Experts of a small language model.
Size: 8 layers, width 128, vocabulary 8192, 7.82M parameters.
Below are experts of layer 5 (counted from 0) of a mixture-of-experts language model. Rows are named router (the router's row for the expert), gate (a neuron's input weights, with its number), up (a neuron's input weights, with its number), down (a neuron's output weights, with its number) and show model dimensions 64-127. Each number is 500 + 40 x the weight over its row's rms, rounded and kept within 0 to 999. Numbers have three digits each.
Before each expert's rows: a language model's description of what the expert responds to; "mostly gets" lists some tokens that are sent to it at least half of the time. This comes from a sample of Wikipedia text that the model never trained on.

# expert 11
Description: Numbers and coordinate fields
mostly gets: " Coordinates", " Born", "000", " birth", " human", "Personal"
router:515455485559476535461527481464588458435552522512479490458509540512565464485486479459532538510532504438446545484521456528469601488595520559466402496520529478487567503552474531476477502515436535
gate0:454421568482445538515501459393460459457471518526462487473466529471525471503470467443520506510472460437431473506544504493539532430559486505487486468507495439477571513504467456526496436445436537
up0:482505471514563487526523561442565501539436497485492437483496509525536530592424478555516478467468446519465453539532523511589563499520524519455554486470434480547504502532432538556517426484438550
down0:512505501525553495477498565570540449519468502461569445493480541495511490534527549455537442467505512518518487477462460503538478504467468511492436505613489440492540529480486552528567475479496431
gate1:486500490492475536456544480486540433465493476505465536415475481516421486560455464456521535499532590456498542390439474510514480410478529559501503494440522442510463447544478497523497403497440510
up1:516545498462491539519489550602522478414526470485543462505499479551492486466512518453464475551501583450489471460497482524489514478502497558465504459520511471478557501436572448495525505590504537
down1:519456472553551452500497484575487461440553549493594514421436502465464483550470562460531438476450501478494489474524458549462476503539511449516510509514488477430442474474499470541462482515533459
gate2:572538505506448505512480518422558456482558437519503496461485506494524479487474503413528504531464579461514481512538489499492525496531472557486449501519546611478470507569524567483505464475543511
up2:465470467403583464512499433514566551478524499523506579463581507461505494523444479502555547562512491561516426503511476513583471525458462451545428531504459501541481534468525556611511540545501499
down2:475533473496436466466488560538499447524489509524452539483569462485506490519534574592526520562484508484435455537511429487483469459579495486541518467458510518519399433486558542485514496417572472
gate3:521434454488457514509554482572558470471535595521520490484415489447488464495454476511562535498578502515506553421499476546536446471505529470431408530502500474479523473523467477503503512423473478
up3:456535412554456453526531613521590553479456559511463561493515503503494443539460533445535471523464484542490545447523487493562434521503466491519522488489520476552493485555415433481428539497481465
down3:558499452491512476454472528496495461485452517531420553451483441494515498502474490479412540422453493508476502533407575555468531484442478478517474469540475467444476553534527465479436550469470536
gate4:509414474521514537519530519463493508501478472512461486522612456518494479480425541579527565437479535461512506492495513489501594554577480574432460503557561477507530418536514430472432510510490486
up4:429450422557526516499588465492491479470435423419515493450462540510450464489505555518447513531467468481491496551517533482533513524576457486576538493503518501479493528496467513469514446505512520
down4:550489453532535505499610506465472524468528526524442536470549483432538513523515558525539500491499502510504576477536494523526560530467510498555499492503479470470412477491502517465611566521535533
gate5:571555439411426469470492441460548514551508422467500544508460528477469521504430509481467564454514448451487487554526509495460466489520478462508460466500495532566546534506532502508435520570449483
up5:424538511533464485520447527502496521479546504587545499436569567528539498525473560490464617524580504491491500373541493522544487487591451523518484561523521471497551535505470480497555409536499445
down5:465407487506513563526458575464448456524476546439512499495530526504487507477448500507483494510487567502500455427468455530465447510521462522541479413529508469429431480456439553556459505450592524
gate6:511565496452500466531464536545565455506538449547467520411556499517569519431510496520566554474552501496467505538491456458441558474492503513513450403458519420397559525528523453508432458444424519
up6:562503562456498554449467574509441469453471459521465429577448449412489531469458533496459587502453499544490532456505487539435477445492543544514494467431518432479493466503537464533503545467451569
down6:449436456546509455515484503504450421419530520472553456488516505411491507497474491529543517525514513501466491430526431469524531476540428499502511479533480527481453485524533486499560474493476411
gate7:434459509541481506475489458451466521505519450545508413455532465514532468465501494545472589554528437492542441461575463501464559520478483562505491455485515512523540498490529496472552466413483490
up7:516602481544491482481494415535471493450494443464515480520503496414520544500553528489511480518439490472507439512495608533455480550472462442521473505574607520417486493570462425458563467479493519
down7:509493453446517473554486517508507545436537460492589434512513502449440457554448491565513548524523523473426440516503530506474504471478443474458465488508506557526478486476475535533471561455436512
gate8:488498503536558543438489492484456466541560488488432520501534478474518428531500481444497493506541508504469478530508523486507456511512536582438509552456474436548506549537487435450479568541488505
up8:500503474435459452461553540498399612450459498527537509510514491518470539512446526516489518502440540553452574538484533531507492502488487521520527469500528541418497427437508461552507534445530571
down8:457538452472500523515479449451462539432552479518569505476449542514499536492535516554468477499549489578475537424456504516562564500492516522517551495486538512428492447501505508541495576442614454
gate9:510539404429468451499531537461471501475536574512490502483430513524506567487485509503437547497533464454495508485444480491440521561559516510466518484467506468566522484468397511490491424518493506
up9:466515547480479490405435406554526453485482476500461497552502548563488506522526493522460499548465472404503518513490539534536517498504505563482469463555471500506465574499531514517517554492466573
down9:551385496453506427485439469506541508517542476443573501484507483448508507424474484570416476430539497515536517562584526498527445507530470482509534497488408553511536522489553425447491542420448463

# expert 4
Description: Clause boundaries and connectives
mostly gets: " but", " been", " are", " however", " although", " often"
router:491460514457434481477540524553521496465551527475474465466489416564406421447484494515512556539466545480497519521528481562441566470551485471489396427525459471542500553578486550514558494529506508
gate0:579422525480491488468475399478414520423483502552502534435536492489487390472502524464457488485491543481464433513455489482419486495523477460508433460446436435501547515544487519488526414428440511
up0:562516418480446438455425575469500578597418507500448448448518446535467502488515453498525447481501494483482499506525463475590503528508541484540477413490514547498477507446543444495476418553492562
down0:588449433527553458460454490479503480476459534512498498493548502483481502485485527455545462460489585566491497418416535473492528477483522460535413488512578435474488488549499485506521458514513462
gate1:469511457419418500440527483587547434406487506501469517470503462581445475506446506461466531430516509499454458420478532493479472541583556475490476570498500452527476510471477474520515498574519471
up1:530545573504499557535551502495575505570484515499462469550524544463546517517499491503547520448544547491487539440490496490551485554591480551452514484591543491535497492529508492530491503450486544
down1:475524417549504520461380521500476456419526527493471531465463486546447525525481517482479530473462519522514514493502538484489448462528543443469567448522549441458444516484500540532474567531507494
gate2:476432480516497526488511471536551517468536455471529468473490477511463460517481507431511533531483530483472508544467491497416460483509432580466465542449532527459507519537474533477483466491566465
up2:460455454524577469501503452392534487530483452535463500484525565506502475474428537536510497569463482476514457570520500451524469502476439477524507531459471451538531474481432524555542598505460539
down2:480502477433495469492533562512482475547522517515476499513577491506516514593560463531539470553549497500381445560522449531502519531500577522501461516575563557543417561461554464524486526539472483
gate3:493460459527483441502579502540581493495540542442517504461365485522407470508452462505494531461508500537484499470529478561529490485516520475466411478569487571567473497524482394537510451450525500
up3:496556440549476450447515537520572514404467537468438496460431474455466503450515540508529453519505474554521502432457496553519491465540454459439498525535516546550425604478494445484462457480506538
down3:541484425486511493504422518491460496474514540477412472470558510498505476474542502490499422510507500517670453490471570569483501504495530450507510531535446516497433541576504495546502495509495488
gate4:496505541465477535501551516556480453463501546475492476547518505520438447480541526513454555418502560478496526544489494533544524563556513509495450432475534501527467433533476423476563498470493512
up4:520470503496551476515552479507448524608502469450568561455488567477466505540511505410501549536479457575537442502542494474481443528499453418472512481547556548561495518517421477508457449554510457
down4:494512498469477501538553452547459469478488488500470526515505435579456501540555494559560450474553449482512548443518546479460529536554546520530453496454494496492428505501555538460578489458531471
gate5:560433487472565452556478531479495464514480433409450526469560414471499451497480574536529551539461479505518495537488443535479493488531545505595475390460469496512506555449465546515464510550498502
up5:482541549524421489495535503519518436578490504493544506547470571524385556498488493463465524501519546480487517477555493521527507510520479516511510539566506505465556463565523462467512464437464423
down5:545521618561517575479499541541505516495499547454463530467454485523461485483469516469462495420467523453500451500487456548429513502506483534519459493524556494414478514479400527510482507423464504
gate6:479472531496505492565497476510509472604418458507484533508528485507469521411531516513479556495534527456490612538513512440492572470524462519528410482462500427446551515406517448503460428460452526
up6:549434526541444434530499508481494464519538464522490492533534447470466578470520554567392556483541541505466503511480451551493476457455524533492525464524479531458458467498545549565441481412477580
down6:510439450566485449553520483537496541522510533467529452537526537434522534505500453538485510484489462521445501438520476514496520510513501501433460461455535492461518444567527492457564561498534485
gate7:477494533521481510494458460540492554472546446516490477482501441532438475456537556556447504489518466600490476508482521512486548553484550538515504557489463524474493558474521492454564444420398463
up7:525568543544487550487488488466518487454496482481541509430578565520513514497492512506551488537454436464513426370475570554443540555522485455495470525515553467479492559524464445444618542532510500
down7:487489478431523449459479497540531421470524400528505483523555492449498496501473450556466519472512467550523512470505492485473446511491463518448507454474547454527453488461487497491518539435481443
gate8:510509568545503526524465478499439409490525492495443480420521500488552546467513491446460549491537461504431530523542509486473470536521427527493536528491453502580457470562486424439500538547503498
up8:554536447536485530444548544493390578509425458520491459513470461522585527494444500464484489499436539600468471471448497500501479531536446508533448526438537543483484453490465490529461501523516530
down8:471534464484468522516472474442527510486545538490584485491512468512455515467472526477532447422461453502533498480519423499511616431447485462494501454508545543488509547559504475507633533559450534
gate9:508520461439451515487547512518492555519537499454485490441448457536429521521434523534498549524564472513516582492534522505445472545569490426496509464460470421534511531507434520534533476471491542
up9:524439498564469553407503443422570489476540503484449545530506534549511565461496517516452499558474461481500537498479475531485456466490492535473447450493576461521479497497469521517514467511492471
down9:516440548457436508474468550548536570497554506532567429483503468465497536525490542527467531496577568537452509544577501492495442430511484497497471501452470502464529452450479541457494470461496498

# expert 1
Description: Mid-word Latinate fragments
mostly gets: "irc", "icial", "ical", "leg", "amic", "vis"
router:491481529474465492523530446468479478492497468530459512437412444531492472482466471502524497578561487472450473488537513548492568497585517531512508443526551508512515500574439532494521461515496529
gate0:577465494519510498452483510362468476450521503552485526509464558510541363538486520502503512527555512467432442545513489509458536531575492463465498462506464466524495514473535527540521407440454526
up0:548480421519511465505543563434415569515423461516497500507474516569494503567490447537478482463588444467462481545502523528528482471577523530482545464469509548577483485530501497534561507537528487
down0:502465504494557522399456549575502489544477543488559475499524487494507487535501502413466489450514515455534484437479470482510510441507465475501463516549547465468492516483406530479534499531462485
gate1:466503485409425531408489482510559440515538571505520549441509495517490472515477516516527518470554530452481436467520523502462471490525570515539532523481545475539498523561527429570533510538480473
up1:462498480505476498523568483502461527503479491576496392520498520523517525497581530492462468550493500532490616545525515508483487433492529607483523524476467503469537522444468511540514428509502445
down1:573474440462552436492479533517439476472544421488579449421505507477493531498450499521495513445468446510484486548527390492503547461559525514468466467488520446404492439531512551540487490450476481
gate2:429427451491491497468480548501446551535499484529543466472556407464470495515465463512503479516487529477505467530482448556429550522530457626513511475494556530466481486559443527598480505522489455
up2:489462507436609453517474517482484478567439489570469550549518529526459470535484520517536493573518495537486580525496465538544413439475475509493485526392520461540483473519489546457429513571569502
down2:546521493500453500421519497533453386488555478447579474488619518473434512463493557587514517491466476553479493571562483497542453477543591480494486511538493499462452475465484441517561573460488524
gate3:539430497532479442485526527510562509478509513434540441468462421498455462562437499558484511494445497459458509546531469499557532502482503504464432463487493516530476558513499467546526458469520539
up3:515554449553464446467529608466596489464605507464460546485555406502458449501523598480510446478479494519491457465490477537532516531506488503509510520491488514575468488539520428409459491513481483
down3:473534536496370556509486500511495488524532515516451526498478517541450489498504500582461486488440464633592472496533565566483451504514509472520530582519472534493518571456452514474453517456497487
gate4:494449476509481516599495449478448415527522510475458504518500525576508492533425438540517494478499502467434488511444526448528496514461472511457477503490606457534499494507450396503571465449466512
up4:486456452509507519478528480486437431518494437511555501610493528500500490530449583525423587512505506467485435463544511473522491527512504480538509428522568494543430469473406529567494490518517507
down4:455466515468484510477512531545497429516513451494529605570543568537558537493486523421491562543436592506489529458508540459507454487466445540524510482499426502570491477543522551432574513482570535
gate5:527484553456457492544529521496474489535417431430504504501478508481511515464498465477446450500477438540498509499499487544410528466523520470556520461476490503479496558432485474501502493480551551
up5:496510511529535478487483438491544484516533529547453538477490533501381504541480544467441512573514570496507464385512485514578431512493493515495517542514523493504568444517526493435527502462489424
down5:578504559540577538424528565493502464536506546460491527527535557499522499576452529528427539457503514591507536529504470522461455491489458480513468434512509436449437544487442535542450569485514501
gate6:408569532490491477564471456529555504629543443508497524422553466526453510487565558498548488514555480499501587499513520510452516495508439522562457576479459431429555498495489481510499501514473534
up6:529450487488508437504484548534513501462454468533501584569481492532453531481552476519401526500493574517503511498513495526365473484545535511528513552498450487526521522498576429472478516420502490
down6:516468446499526473540491545528499486509538488444539467444517553462500549602460498552461548554440478544506569471465417521525497426476534547474514444507489485434495499528509512536572545457449468
gate7:448490512558444481517541433511521552484443493519479440507530472585509505521500488505498532529461475554521470538601486539514575511490397523523519490508476509548496554423506534503551438419469501
up7:460556567541519546530480477544472499426544482462597505462494471453528523528535523487560515573431481485485446518525535544536537500512425534514509475540510531473540535541447446475542504589573507
down7:418542478557542480505413582495474522479471467457515448517444527447480495539436469486468562501510496539523447472587502563426470482500415495454472475535519520446538537572503531484490535505519464
gate8:433472506554503587547518434490508578475535500506454506438496536539537511466480522487494509465530513523444491522535564557603517546550583513447509525511467454535455483540468554424429568485491482
up8:590430491378503509505546522468443563537499474502490513526509485453471515532467445505550419486485500563562479578582483501489463500486500541529469510530468518602509501500498545480506523498515537
down8:423547553524524441463495551514461547539499495527566482496518451442448517547499558533577462508480469516464503466485464489448483488563464479528470459510534528511487515512455570556556530499516503
gate9:531493450448455469499554567453457491523524491498570500424412493519501489527445533478506581510535455430491478537481511493434467571508564415493527415508514476523487512506447493558559413385471532
up9:510428540462483470434457526522515509471476539464439504555526496546507475463555538501506523511479420501544590514488481444527515483537436603565481470493568609525513502465524504468587559489481518
down9:512413519423490526512544435461485588552506502480500499499486435471494490480513578526443498472513558539496488456542488490471413443581540522507552475521512473526509482441525447498482475497510464

# expert 0
Description: Pronouns and auxiliaries
mostly gets: " they", " To", " we", " You", " it", " Can"
router:534510482497520458457539494490512511494550474480460508453556451448421522535551432463506493533481585429480510482512455592446535464500430532542434450526606475517535486557493530526512465558420508
gate0:523516601507486549474513462477497466453516475527550525439523518462491462554488476519477452504485456472487484458519553502467532438547464467464448435515470486513489535500447419483500437465417510
up0:463486441546534441465498555445462490472464483536488447523479546549474516531521468541511502479509444478472468488484526532568443510484517545501490486552512468538533550526460474553617532565480525
down0:484624544450587548473471560489525469471516539481551481425505483475523544502531527421510466496551564468508509484530528549538449545516455507527449535564550487462507518538460541488506528583523511
gate1:462494509497473540496556438523506411524473502454505547491576552506541489511444526462523535524551521550474444435437472497458505519512522462496515481485597497486476444523540524504512520550449507
up1:432479490498567472527531521540473484512490522503455475551492554515512488470590520396557493534423579517472556552594486559449501499552566538456526424467491505559574446472508500467522488453467560
down1:526517487570559510491520521537466411520541588486535521515402433456473499498490474494491466453505436469513494513429444517560570413494547490474494467463513460442450464496456521512450526502514482
gate2:481495474525481458489511488548555445481496461500540550548502442481497505404488480424484506511467522486451479500463486560462514498501467544491487514482570437438495476502500563510547448432510433
up2:577464538436603534537482452452425519604512491564516535427589505455519467561473498521488551563537465493505468511522535491522456462464495457534453547517539452531480434549484479532529510406536508
down2:577499470493480596509467492509490502527534529535480467475580483423470473537549488568522528460513458507454417543549418505485563492523600462491445476546539532547403494469547463511502518524500478
gate3:511496464535469449499562523494550501465543499521544488475485441512453477493406416444485534500480584442497570423518449578552466452497523526458438504519508503473587529508515479463520514516501505
up3:472491451527463456450532528509576542501543485529532566464460520455544494510467424485513532543419585591526510439506518567466524503466564532440517530494500519563485557461480411431498494510475519
down3:467533533475472483436558500521497499602465603440535546463538544461550555474495446486465433512569469551551532452516542578564473508474526516463533552543398562476447494509421466465482471526415467
gate4:412501494513494503519561572506456530532481498479504505535573459486411473508523502530496548554460548456468517499464474582499471587591409513506485591459533461451480476492550528496525555487491468
up4:466516500459577492481580504494515481534494494448482527529522525448466488481525502535501490512547529569501549459511487488526516520581500427472521528461493484553524447508511525508509504543517499
down4:436437486545482473516544539533500503412525553501533504526480492430504528484557531468576515515541468503459452507532502539454483554521499527509448546430448462485477484502527517468540562463569502
gate5:486406485456444438507535493470525503446483470489447503472468383446459527463492540499566526509541591541525481540467424501518494480450494486559536411477463504475497559460498484531472474424521451
up5:554547593502449489490460387483501517496527465480512499462566583466493518442501507513449590459532547523503568463522549502501505495523469487440452540553508556426545538523529511509490446522522428
down5:557487539545442563486472517518457395479552504495448523521501563442534540477522438488476522504471497435479490456460493542502514496522515492430476509464562552481528589506514546485486583550546456
gate6:536575431543486540495503457468485474573530433553520492451523496541411499462510488523494531515478492491465644474505493475392501449559434549557468534472514459430576468460524476545499409519407556
up6:558452536494453442499500562537485544540454434490510478532455445497466531466508471502388533519460563474494558520533478577456523516478563551556478462473476509428458577478537501508501494446470516
down6:500482503470507462562457509491493533444498547450519444560503489441486515556510526498509544528504538506480475528446461512461549454558520475480455460556532497490530496525581490470567570509477419
gate7:464485558592533498488515466479495538491471443484489475550545492559419544533476543539502517518507475513531464517528497516488507501464560550601489494539532475568566573516556488458559460432526500
up7:544450478489506506486502504454531484425492527418491486490561589531474541528556542444568522484470441484515471456498547516448480484569454534548455441545517473443478470480467518434529577457499531
down7:531436394421476492511447549505538466470468457478532470490494472472510463568494487570522485511514507452490452487474532513473520460501485561453437468508482509443472518453527441536572561506427449
gate8:510473606518555509502461524538516516465526479552461516459522546475515489525509493415524511563515460535499430573511509571447500531491496569425508487482496511560523506481455522448495557553483534
up8:509474473475550546545517559553417553455486456542550449491479497530532508521449483497466467500505475569468493438421492475489486520563471472524470484479499492510568497487475478530547522507484531
down8:459559519519495449486448541465516500470491515507512503484497501550450543532487504569488433502510506524522515494470440434478491568531517426537444481554537485494485518557439504558484464440563427
gate9:535453502460474536463535457478468449440526521540564436522447457484505564507419455430494574498518509503516572479549475512444535535484549534525520491467494430501560456524393436499495452520474519
up9:574490514509450504423479414524474485511487494485431552491437565572490519471474536535411536508439504460529516504519586529532455447517409527536456490565505544538527537484528451522484510530523535
down9:550388502480475525516515456528530568480500492437507499498519444465475494494519519509421441579538505496438468560507520481471499414497501510503534550528540556487509482452566506453463478450453452

# expert 15
Description: Personal names and initials
mostly gets: " David", " Mark", " Michael", " McC", " Jean", " Marc"
router:538494477505489439474603514436542485481538442394511506529490436508493519451491518510432590507500535476462512472523430566495477508509497463483429504502482488558492546522520534512482498524495563
gate0:476507519495488493442538496443545478385459501568463460447461461515512475451467561497520508473513474493470459529481531558449537519536524404499474446442472460514460509483524459469433437422511554
up0:501522386466526469532452508434535483476419447488508471441464554598574528471514507564547498463533494499485503499491497513584536506500547589436493534542503495498487574522511491504520505562475524
down0:479504517453517486469515566538458451518542463504574504485490508500544512514538520472480489533546525454524564486478446538507415477502484498444402511616454432429489524527423500480496431541481484
gate1:508496487502443484438529490515530397448596510479534499507472503497545514512404433468444563484545526492481489518529495489505506474493538505497465515514550444540488502534502452567500471476536440
up1:445545518538570563536518533478458405497469570520569453480513570464558508537506515426561558529444547522498547485494487502488516512542498499497506476492554497447577381472543530468547530527524554
down1:546494487547532467506495504507486494481519552544538448497572543479422477473461519493528485432528480537571511470513435494486548500562495473526501522463497414466455476524473541505469545531509502
gate2:477479493530499543478515535510461474487523504496523435525480457566471467502421477440438514564491531515456490535496452608466516454515464510525503444524598546509518554500498552591514512488529512
up2:555431520478598533508473503519520548482569504457489552476566509449462510527457500483560475546505470540499477532442450486543466525438496485543461532483508507503516520534567489468510463527506553
down2:564502441499473540545534544538507450456510506514489543455520524457520471558494512543520515586506449558378464566540485460476483449523570438548492459574492523575403483470508464500519480501476533
gate3:535506468494465454545512541527575474471578658402569497486412443504469473536403452484497546545523510496501483522539515545503492493453455506454449480556486477551484563528469426492502452432531491
up3:558514383601470543506573606476551522506537571522492516453471479487461499500413510539459472522461476476506518511525580512515448511472493471460515495547529518563469565512472428476503406460534525
down3:499525452534501533441535576533495500536476556453409540499433519560443578501477477440461461531461533515603493522444537524518590446480515519464527517546534534467498561505513549555513498489425498
gate4:506553549585493500513539532508502553509469451437414507507581437571471495506565550558436506466410542469471501495476511502464496484550495448524458525465604518521534459487525448431491486473524508
up4:488528441462511468503578490505477513559475494414506497551523560464500466557485556532413443487478478481519480423499545504454489471635517404493513503473558464536446488483442498509534424479536534
down4:541491519526543520522588485566509444465547437545532529493483436490524512440500562568534491489471468525483569514471536497487540536469546408497480481539493457491476490565483577433514490528498452
gate5:513485488473473454494541559460491518490452439477494535444472479462501508524516522541572496483518503475519533533522397511390498486555495457598499414444446515543520516494487523493466481501536525
up5:506549518587546494597442499485437511463555524477487504508555497457489476491425530532473539456479506489484553471555491510486478554506516535465467518541456470495502436507507471537500529522511478
down5:536510540579473505493509490494491449488466435465448493507554546545515434499462490560492541499519512548602475512499456534442451517505518509478541419535474538446468503495497478552522532501434507
gate6:455536520489446480606497457468462504574514466472525505474532458525527487492526483453536470500519517531492536465464559533467516521495598501536488513505518491467536502498452457529464380471498546
up6:528468556437537468538527545479485500498477473516507496526468427409427548512511534483460573510586524490494501548483497537423415501492486491458536408517470569524490580487604509536512507518501572
down6:497478560539530477528509507498467525481523538462582450508470515482429555599439422538498533454505440451496498502446415483535522537526534522505500423480534423414495456559502536440499539431517415
gate7:497562452514486535467486480459525563563482492486452446468540474535475495419552534533465567527469404519499473480499439528530540508458475458517479524500557432516472451467536523467522411392451509
up7:505539508548532531508529434528514518444530488527555520491584499492522543530559471497545459504458480481508525437454580591511511488498505527552479506500510469463506470538429485453619538578435498
down7:494512499434468477479497502510484471426542426466503421543438510445492497545493511580513528486498495530448456484461518527450515403510503506448486476492485518432486529503421489491508579525488443
gate8:487528488521569450486541519541457449496575484508453483475514428483512526514358500485499522514503515517461530526520524521502460528535518519407534438463446471524492493474467474438466473534521567
up8:518547446517515498494565569437495470452488524472518536528544466528517500524464548488451476483436497524427460556454492492438454495519518472507525478422467516515506516408530493484471454487421609
down8:474491497529466557507468471415476514516469490481515525520500497560500573528519572464531453426481457498552524498473500474502533479483497471657454505507458496501488572587497540470523491496452501
gate9:522499508476522499550563522501470406519540577537506530470408448476453538506436522496456584550523470433543514478540491508505521523579493534460461484475491468584514473510441473538499430470474525
up9:550434568472460471514484389551490475487450507539462544543429549499493490483545539532461512493473418438507532485547491459485500464538402595475449495457505528551522531453530453515518534513434494
down9:485465518462514532532521421481437573453519535535501511470588463456490522504489590528431431515488458489455498542531481494485462490546517490475507482461516517561493518428522453511433512436448425

# expert 13
Description: Prepositions after verbs
mostly gets: " under", " through", " by", " due", " along", " via"
router:441511492479483419443491482482504424455520468488525487486431442482548436489465494490516594571534531511461471494609477596500507421460535481484440488497551512497578516539445516540546457507537453
gate0:585490525547437522468433488447473444419488490564539482461502481441524406532546543531496511515562431477475421533547449518493554488539470475480452436487421478547551519530511501505473411448489456
up0:490591479504525520492520545444508508445487524563464479507503518494408554516482448523496495540528458518482439479538566553534441564541518450557482451530516530541481503514476557527496465483507527
down0:538487482511526502455498532492533526483456472469559494506541457512450538494567489434558499448510502519553458440503494523514492566570448489473384559537492481447465472482477449465553459526532490
gate1:523455531477473586482509492556535516493538648496487563488458535537482491541454520457504522513542555490461508508465525513504444547512576496444532510479527514460507469525454547490478427517459383
up1:483464511526579472528556569506504429505564502478522408554493505500503520492593503442527432563516556512472473496551492518484542456534464525465470479469441540478532501498509543563475525453483540
down1:530511424524530468496565499563480453489523532626493494493549483488482533456537494426475461453439481512473483490508439495519536480509486484513477492443562485441486469548499487556429601526516520
gate2:449481497446528484517501528546533398514515436509562433538509469486470497499456494491468496571442560449471443481446440517489531439505433586510506532502531521476457450512443575583488446460551526
up2:554482485475551544491486433480489546575471503563478546481569511531488453554450537507556514530492473535520538452560484463580471553518466524512495439459523470562457507517534498508515541584468479
down2:514500516446478499535562553540417449570519524490503417456598468465493508530532433513524549481530460483433464591546490563469520475489560503507518459516586473467505514517585499474508531519521413
gate3:570465399492450555513559527536506463410518561435542453473421464485453477494464507474512512528529542495467478452569486499530501468482528490454505484568545469569507489521444445502471436501477478
up3:526486448547542568482588550460612528463496545494489513518492439449447486551458497497494525550516437532488548536479505473506475479493489415452467439527610457522377500511388434477494499463500479
down3:496506517486524491501501530574503494542535575441499499501561487526479537534494607538526461411463537549511516584465580512515497454480487534483537475557461470509475551553502428521488571533487477
gate4:519506485502511577517447489517541507485433496441436467520519501442370489514502485524491517493503553438431444466535594561440504519529473477511494527501584474527489481500557522412464508522506436
up4:513543443542519464498552501449481536597443506513535568501510528495501489546523513436488534549433534451490489524528494510514527511535453497504452481538536476514382474530434501510524545523495550
down4:504452523458466481521561483567539469508505524511478524494552506424517426459518498520490520585389510564493588523504548468439506492482484396538499540501488528517503482484468551477530407524492474
gate5:503462552453503438452491451558497466397464430489412464476483502568458480490449507506526508491505508539527491488582476497530499457508535430560474458528467487500571506526393525436494502472535505
up5:532477553569477488525479480509497467548465496511537534449521537445486515466463507471395570523495522525509538464490458505496494575474455501471477560478454498442488519474481491523536448503468483
down5:519506552538465558480519495467535471484481486530517525463454493476465510477441552529515466476551585588573512493549425513448473464553509486480430430553555463438465554569467490511543533460540575
gate6:509493509524485471525557477459602506549468422511518532485561453544467473419528575456509491520520515508518563567524461505514559460580485529543448434468503475506606558441509440571480451434523498
up6:508440528504485504450460554501500462504514449507536487529548491445511563462484501512457533476483505480512555389521401502459492443475537547530532447471488533493531521472538468512487481435527512
down6:484425523533485474541447473496444555495516528480501455556518465484538536556476414510456511454494474503402422431478429514466534513498539535490521443481527482535444456553576446502501509527468434
gate7:425526532508515473506511505492531490489501467553492430470546504523474454509521444538521557525525504566510425498561446533541502579481501483528560545507513460588566551507502579502565473484498461
up7:556553483491536545527462439528554525530531517532502464537543530490562514475574460461501481523439504443500450407514482570480500493534479569526508517495510474490479484478502504400572552535469462
down7:445524487476472529504491522533442437465512375489509445532482502436485454488394464523526548516433465545480470454471455534510529494443515536491496482496534493474493517516471536434520538493447491
gate8:491500528528558482466548464436467526503547424522481434471503495496559534432467451479510566458551496480514549501561468504567491558501513523498501482577477436539504487528499457507466521537508537
up8:602475433471472523445543590536475542454483592512457570537517440536509533558450512513453455497470507497494531409385485529412507537502505522527468428497513470478489533428472523526458505495477482
down8:487553478461484481524510486495453473488471585462590526492498462606502561503493441506464592421469502533556544475510478467546482444476530452532499472528480533577520535513486513500504493568577525
gate9:563465502452409553490563491481510507445440580518559509485415444584535540524407513482486509559487448484487567503549496525474564540538510518444483444449461421618513449447459490524517481481531530
up9:528460507540458473477425421536496578479516436513453484456472577511488485442537541509413476562468439490509486548473542464517501535538462519493477489537553545558502500469502540511488458495446425
down9:542439518482520552585460448479561595485474412483491482510473436577533504497468561447478516470576518482491566575557499500508512492545510496462542520534449526499525422498547507403513527538444459